Experts of a small language model.
Experts: 32 experts in each of 8 layers, a shared expert of 128 neurons.
Below are experts of layer 2 (counted from 0) of a mixture-of-experts language model. Rows are named router (the router's row for the expert), gate (a neuron's input weights, with its number), up (a neuron's input weights, with its number) and show model dimensions 0-191. Each number is 500 + 50 x the weight over its row's rms, rounded and kept within 0 to 999. Numbers have three digits each.
After each expert's rows: "comes after" lists some tokens at least twice as common just before its tokens as in all text. This comes from a sample of Wikipedia text that the model never trained on. Tokens count by the router's weight.

# expert 9
router:503508382509520531519568547473512458497551522501461479499471537524464492549508514604548419477486440519537495503471505539466582457423503526450420532474460526561534554456431528493462517526489566524511633498557502490605447476532536519489517518557455492591548484491523525575530497471474458547529426524563513531497521501544467564579488536542439460492408457440475553537401531549482458578474549617452515634504476388500350449447446492428544421508605463393501515468508492489561520452565477535565403503432408434505489450489515490400554527411486509521567440520496470443436449419564526489
gate0:491502492531483456521411402480489510566429500492511472462489387515509508587497562467553568487457526465498482472497512486496576467529421439513459411478375486488502443392503474520466605366511384532538563508509527516541531570442446574505476441518580519518481485529462523521535513418433384506593520505412462513431526412481524477498461515442571509458508495495529492509518592520449565562571458481538555509550475508529507520543522503522547446448605539594501525547532482442535469491519524464587388577550403599522507402547531419520554468474461465541552561554463571391477516452504480471
up0:520533504521427538581483425572576571447508452515398476482489469444554519566543499463442489492473437441426546499505486521468471464560502471591516439499400448541514471436546494490537448514521486581550498527437459429535530483408437584514515403536524458474462465578479442485489468425381488590535513493456455530503413485498535524407442592528454521430502507495500482509425551469518519562534517518487513592468503599532484492569551480497446447534557550607514536545480438421521463498439462420611438617479507558447428461577597419573473596485533499582535554557485525461478492566457491476
comes after: "1", "2", "3", "4", "5", "8"

# expert 17
router:512531491520517473544589471587490483440531415553448620471474554508507522428563473582493471551532565455439461480450495534460566635448487563428479533493583558562442513547569520544558474519582567485538524549595472530457518591558473463538592431494450434490461518531494451556510542506503472411423462582521479452404463553542505432427539578494486543504550533568444556516566507442557464486549469531495435521455472526465590532535575453628469512578460589452537539479519473518457459543541562545464494470560488505495435455590452515439434549416481582533490479574500503475555513510413541467
gate0:575477469506474536536519502589435603443476546512466445460470509467521596397531523450420528503465503508500513547468481549491538576497474504537491452551526477504482441420455439531492394471580503477532564533528446401501416538446467544525479413499517459479372438520459470513526521507532598510461524508505397595478538504569500551454553495515447517632458465415483479472473472451504410648518450434530548459478464433443535559529585474475571498420622457454434502466499565548528418545481610511495593463540464474465529555475511506526501492509472481601594499518564463519554447478478442551
up0:564544482527502459527528496510483608473488555578494501443548526502464502462499511473448513466471482507486502503455431499467521646523487550517495450587541452515474416438440497496546417483545546502487502543560477468514332521476497574558529385513495461461414413555460498516506515491533511567456541520471421605575517479556498539506538533468477563642443591415482470498544519501503480546476498404529528464464415428478515510416544445507595544447591434439456481506484552556533439546532646495551582471503547553427616508498458512493468467519433504598617510523518463506448476476466506523
comes after: " \"", "-", " (", ":", " and", "|"

# expert 11
router:452511501458519518489539602468550540519535556433463477451527519445395476481443502581587484461543543509446447549420583525417500477499405516535456519591557515517432454558527487395490450449433528478454428494425546528528582507449507586562601485463521540433507460504496526563588509443470456444490399492477566457469476477533510540474463497474489464435513541538561515499615531525565477507528524593449516540316482569498440465554470548526494395596493510484516488423448535487551509469588389433562532495455455540535488498504422521517445563518532540485506444566462428483408516560537508516
gate0:516450450474534526507345532580449416481524542504591498422472561455487536511567410556592500505445508519479366540475469416480478564471502483490523419525434507528458485484553506427465514418417556468520493540485490500588490539558450505608461485520432522509374491543572573546498523511522489532448380593610428555480588516511593511517623590525551535549604552446481521465498559507499506570545447552543496560508498472538531450505502511578507532488548525566470439523369550521537482458562469471503522530517529462462502512477472541462525423455447533432497491537513594463489482512472548525
up0:450431510519512503503457588503435460541410434496544526573544594455565537483492485450515484476540485544498523463474475564520502534398573468530521438466554559452398564479500552542505530462451435533521393462506421565463505424477453475489492576405550522537476414555560464523487517587462475455544479581562470593489522570543555530403511492460523601557447484589549582561465508464537508447542543529585442508430541489467485510536514473498503573383524501518525534471377530499495482445556443472499498566572443411562473523499514507434432481495537422398479444428439550531551625500511550465
comes after: "2", "1", "3", "4", "5", " to"

# expert 28
router:530522491524499529483508555532443441451505465593494420486433467480511565519530575466616445603492496476429490488574530568509526464552514489422453530534481454523495535487510508615501556508553450533480432516400542499416472497576552577459558568493562557470503581475454481511476568495453531511428482405474522543509467509518433403585465462581439504526544558603490490449554472426580466485473448484511416435476475517550450527504530489500500499536529568549579480457461525535588529514565491518499506463562553574520521463397444512413581481473464360530594555465505582467628549533436559563
gate1:494537450626442497478522561515546441554536612489516540540464443522399540485536470476517544513523502501556589453496568547512454521571508550489514524528487476419527557475499503559443460583479569512584403565523468485461444521461464463511461551535456549365532545495521492501550474394530573618509435402451469564499514556507482488517476369428516568568505465479466471532516577533511453499528592498595466433478473464433502502531474493497604469510504529455583400539444442612490549544597464488589453464424521540472509597524517483428480440475507469455488554516520482386514473556506463446
up1:490558462542516437444528531505506467535519547462548550478555491552420552511536535458548536501499556433581512481511554587514500479510453516491520446580507495410464506409521474581480484594477461574490531558486415496599478551462412467545460550464487448424491578537569455555571545473579542595475497426476415508533506485459458534532435411413470488618613571473550517518429485500457400491556581476484466486462492491562456428513525510449354527539486509441518438582532478593549529511574546478466464476429512522460561533486571531451501511510544494390505478560549566423505506563592455440
comes after: " the", " and", "-", " a", " of", " to"

# expert 18
router:492447472462524480570539492442534450467417515476442433449478445509543511493494537500432546495613571460452541486513487516526482611437469490561544564504452508472575564555563466469545460565497435396528511615502448577479491442524576519548469545447432445461571505474488535475437517548429450521543553520564561449473564435546461521491461541464495409530433528434528440616489516532457485384525513543549433467501520439518540493510520555465455514579499448511455447355380534545470541448450413458566526483427469563555502500429509523501465554441589556480520475429461583466410558520540541556
gate1:506432560513549525473391567434472467511473542555515578451492543429442496444493493480473513606474492444527428529539469480539478379470460471495533469456507444501518526439443500451473467443422346464533464526552487483491525437517493531548535451557473489467422617491510611516531524556462570446596528550569398555453446566567527548573584479515520509566465451514544468563396488538502507543482498482485487468591484467458533474493412454464440493458494398552550428551497548457497445497474418449369437545540440479511460564538509489447446410541556563476577526566480486562500534486524585515
up1:420430529496512539461435513541445396497435526461583562451458568441462515488524466488487554582532488523537450542513493467453496455478520468505546519406467414448530544473467535480490512501451463449441498538534469516507485438467523539553509445657474519482461614519499572564516566539456560484591547503495431525511480559604460551559601465561550453430458492483445425522414435474495529495491476471437482501607510476534596531532364506438480512495523407577556401561462565504570452508435388412458543556430475497557476534541475442458457448487583521505549526538437432541494563475541496502
comes after: "0", ")", "3", "%", "4", "5"

# expert 7
router:475436454547508480487530474539460417463528454527476463521564441568519490530550538519476438513511467518440505519460576502560483410477517428455466395573420536497450400586402488453562467512551452451585547429571554474473449547497566562532518489477582447456565470509493424474463563423506513532368515499514510468480469560523441521391587529464472418505501487526522604501516530578436490497448447450418463477514443426525528548447475545477563411506450549580580509580519557440418501486562518464501492549424447607514497440564494517507411510434506553451536450452592440445512433440475533476
gate1:519471570502528496498461404477427483539538559428433485470540506434442633465559421560485535496513533476558431464466508493516409412521548556522469390594518464513474519419422441525541513480507497410509533480452573530564498442516472511492465431472460400535500520560358497469513535513408493549392545434547533393457504543502443501484477450489618556507492566518547525489503551523574495460540414567538470519541554450529479395466526500476547605535474505492514444552368560414465463448578503507547518451486485543489428481540455427511533551444492539565493509542523500577543594475529528494
up1:520515435539452516516533565494572517478450493557518454537452491536525395478409579462521456526476504524460547528507493552425566588449438453455546673415472495478507484555625581459434429561523455530451520582540427433428476556446589526538503546522488617462455442468624535506531519477516509478595459549510462558544507446508552511490511557523423479457532436499452479520436413475461484511535555435475525482445436536463473629518454487545487435505518445512470578464645446571522495541401444580497499512518505459544571560527528569487483463526508490488515505474442496481452419492450502518
comes after: " |", "|", ";", ":", " /", "N"

# expert 12
router:533558530513488526410493490568485553585499451528482426496477563525523486504517544508570473498531531421460409514519471543522525431462520505444532401521581518494489401521470501521547476479446510422501527421394498461426562533520570460477498494501419559473468463576527427444454483551530475534457598537526466503490504627489553483472509546554556575452529542462519497357575499536643492411505391474543576459490539514505542429532433497513525508567476426511480513571459497464418511491339576417526536529541474505498572477571500529461406527492599419514535545523494529449557585497500556458
gate1:493511517485557422574539518611566473539459523492478426498488453522503582568602520508468402451524525395486430518489448512520467585460554500474593518570502462358476440446633444446545557550447474612491500563487518493558569521499500448510475476418509519495431428475441473431432505558457463509453487509521483507481452525591536497420512606490506501476489501519512500483494458507534541390520418515527505599546427505462438454455438564444518589536499478474532487548494414435493517477452451429483479456491545503530518419468450446524516443407549431598582525413496561532487525597554525512
up1:475513508486569431514589521532506494564454480467426442515470449464459596556540497443518399552526483363457423521476475546500487556435546510477555537545480447459533484459599427483532495617464431600514539506499511468543611549439553439539483532466554536500473439467468512423390479584484482533447502480554454478536454517564546453445471568506540520450489490509533490441483446468537516430488451548586506523504518507399541490419448615514518642447509497456481543475514411396494495522483428473465527464513512494540468462455477433476557454406563471560548505453506563518457575549507639574
comes after: " ", " |", "|", " (", " in", " on"

# expert 14
router:517513488520596561458516492401513485476535553628481495532474451548537449579542519499564411498488446508468496473446517503466474500555447428471455555521581550541528432455520346365578478504536492511475447495472412541474500432468434524521491480449523481451499477441602436462476519539435503501467529559479494466558564432455458509504495479518518571423588451461547464448490567395516566453426603585595515439473536512393515512521503501412593502526528448566515511569427491408545517521522506517521513484486478435425556413541559502593503566497464543497504428608535514447436448494532473476
gate0:479491518460435462534432497479440680436507436466497384553498585527573439570543518464489524464481408437500469504502477504471469463528575488481504449452472470528495606451436424505508526529578483465553537557477378513562406481571464445491432471496436502500541601512431541482549536516432494519453593508514517602530531480477585439412463594442440556555477420473480464480525583423491577600470517559494481484495470618503484562509548589579416454529495520506468520551466486453509486507451471536430484471521489544418476528450555498445481575516485514531512463599529431574480507537490548523
up0:475473364515535460494434492474430375476533540533508544392430520518507570463523517458481531538560564476539520485478548465525554516487433503477549413559561499563560382542567569560491504510421535542490495490530444498505562565423471487406509543529541582472528420482561544451455566465444521530552439522525543554474501613494470536578443363628459511488492571512483573536485577483477469489551471480551527541541520449477505497525504482415534539494555435469577486522517534507511473470570530523547539486473484412602546436580469392463559516554541502441415536520450467431514467545372495517
comes after: " ", "–", " (", "1", " $", "/"

# expert 5
router:489570496474518478550510468553546491425472428566494633447486600508538451473464457528545457492429466502467520536487491428558576576596560566523442502534552491484467493537459477534549533416559523603421453563472615634456503431565532413399549461480434557478473585561451530463484464511520498524477537403522456443499575499537467433550459544536496530449453491513486545429559401459493571490576455505457412551454597377472494516552566558464496469546441464532496506565559406482499519612491497404476495467472568458498474463466527517514486526545494527467468503514473523515467449565487577454
gate1:484556570402446530431508503468465515563547434455529465411561449546472504457476469544469601503528510452549537457466465493542484458567469423494485393478562448416414442459582553545503571466464486525540512580533459525500545539548443506391527573448505504466453495475486550436598525511461501577487506460568467576607456507454548518507544578536519518540474471591431538499494464595465516519511551526457382468555445657431529495595552591575506479521562496502464454419511494481467478460429501580476514511507558477578536458448548530508451452460566493451538456461475537556454424496565471596
up1:535464552485531467484524469528455519489555401436369484459536492605562526446513509484396576578535478442449524518423491421513425511528467507490532498557568423506418452495514454498527556499486522552556538554485593536449469526537465518466496518531476473365388469558487528447533520490428519519399550441511458482500405421496548501546501558524494464512503467449550487493510475474520520426526500606514402494479442586497522503476507552513488478526518454502497424377441520481625472481368535570528429455503469484559403426426512425507444506511507445495512489481536430511448415479579529633
comes after: "-", " (", ":", " of", " \"", "|"

# expert 29
router:450554548513409469459394445520402486477562455514519452466479515499543458511517505398527471431568483543447514468514417536478432457469438522573488434490455527479577531435585525572431608405549475432405383488477455416532469552537568396483528598510519516585538492519418593539531488573510453476495477506542506537446540450519495509418465555455490506429460502548508538535435507532445463388506529396530544588514495567486591528506428600531515506516503468520578478513483515547561483511487467476485493391486508472447530454464520498526598458550554438428463590558516544525470479575513566502
gate0:583513508478493498507436459559492561526503563519451559413578499479479492539536392506462412474364496540531498454497463594429420468454489405389425438486474587497487585440483441428468562529470477625528469495610464501526491624555557429505575489563485557486433438478480522510524498584461536623581489561480548555457496500351549419480503518501523552460534447542427531485518430490530529486516545532501540561470506584468587522450427521471460529528517550462479553449385492503428553431482543515541546473499472523499464532451547457500490486510479493549572560440476526515447528544502502484
up0:563516472593552525471414584507459510485385527451450572458578442504463482518525495556393452427444376543528547516515500505472532600464507461490514546452466549531595532424561459564550466556518511541433460445584449568463567515525508346547473499419540532459521558485543511526508572553493527539515491540491488536490593465452475450547523471475487473430534421534554562559515458530536466505472602594587569595563537514468551602559429517473496482578543511537462447511443498460559524465464526531495551528580456517554406447524511567452477541511502496449571550505606518574496521533544477488
comes after: "0", "1", "2", "9", "8", "–"

# expert 0
router:540599504452467381489560402534556435409484464470520465508494485602477468575516527458443499410513516557467548508428487521522446584486497481546534523514515461494527548420578545427557468440526471499528506439521456467475521504556531511519435440436517437484489572584526483542454466442469515501545431466451474491414429487524416550466452463567569551489489475576580528530566549513502418514504515516459511475566381517446447468547435530421442482546521413428552524563467571537503508484433436492608571614456482516511507619552530472505350537496485524471490438484459484454439437514608499542
gate0:463494512500480480476455451507421519477462509529525551539614599482470424572550423556503542400496470530511546447540514470524457425515535476501530429555445465455547494559538495493523447431539642579494540437445437503424391469448521450551471500470424525452457577580515591374487499466605483424521503527490499493555575490457506466487592540505479533590412565505591472504497514524492470518513508577493532568432448485460560488544427467460500540563537558464528456450458428492506530508534553427474519419577558498435513481623528467516512469483535391505590454401457503532475537581566491528
up0:438415408494507536467456420504588409492446449590476574449542514501480406512524409531580552493504580473499528509551459483508465376479512510551515485520501475413583469523503492532486483515514527540477424382530517522463426442471483435525488459502448536507511515542459533450597449493535489473578527481562483586461476509498482451516521526474501472560434520430591440523436575524459442495496460593525516477519490474474540399552471416435546528451566407513534428542524418503515593540541403419479453448532515488478539453590525476529433528566530402434497437426525569493440482580503470638
comes after: " of", " in", " to", " on", " for", " at"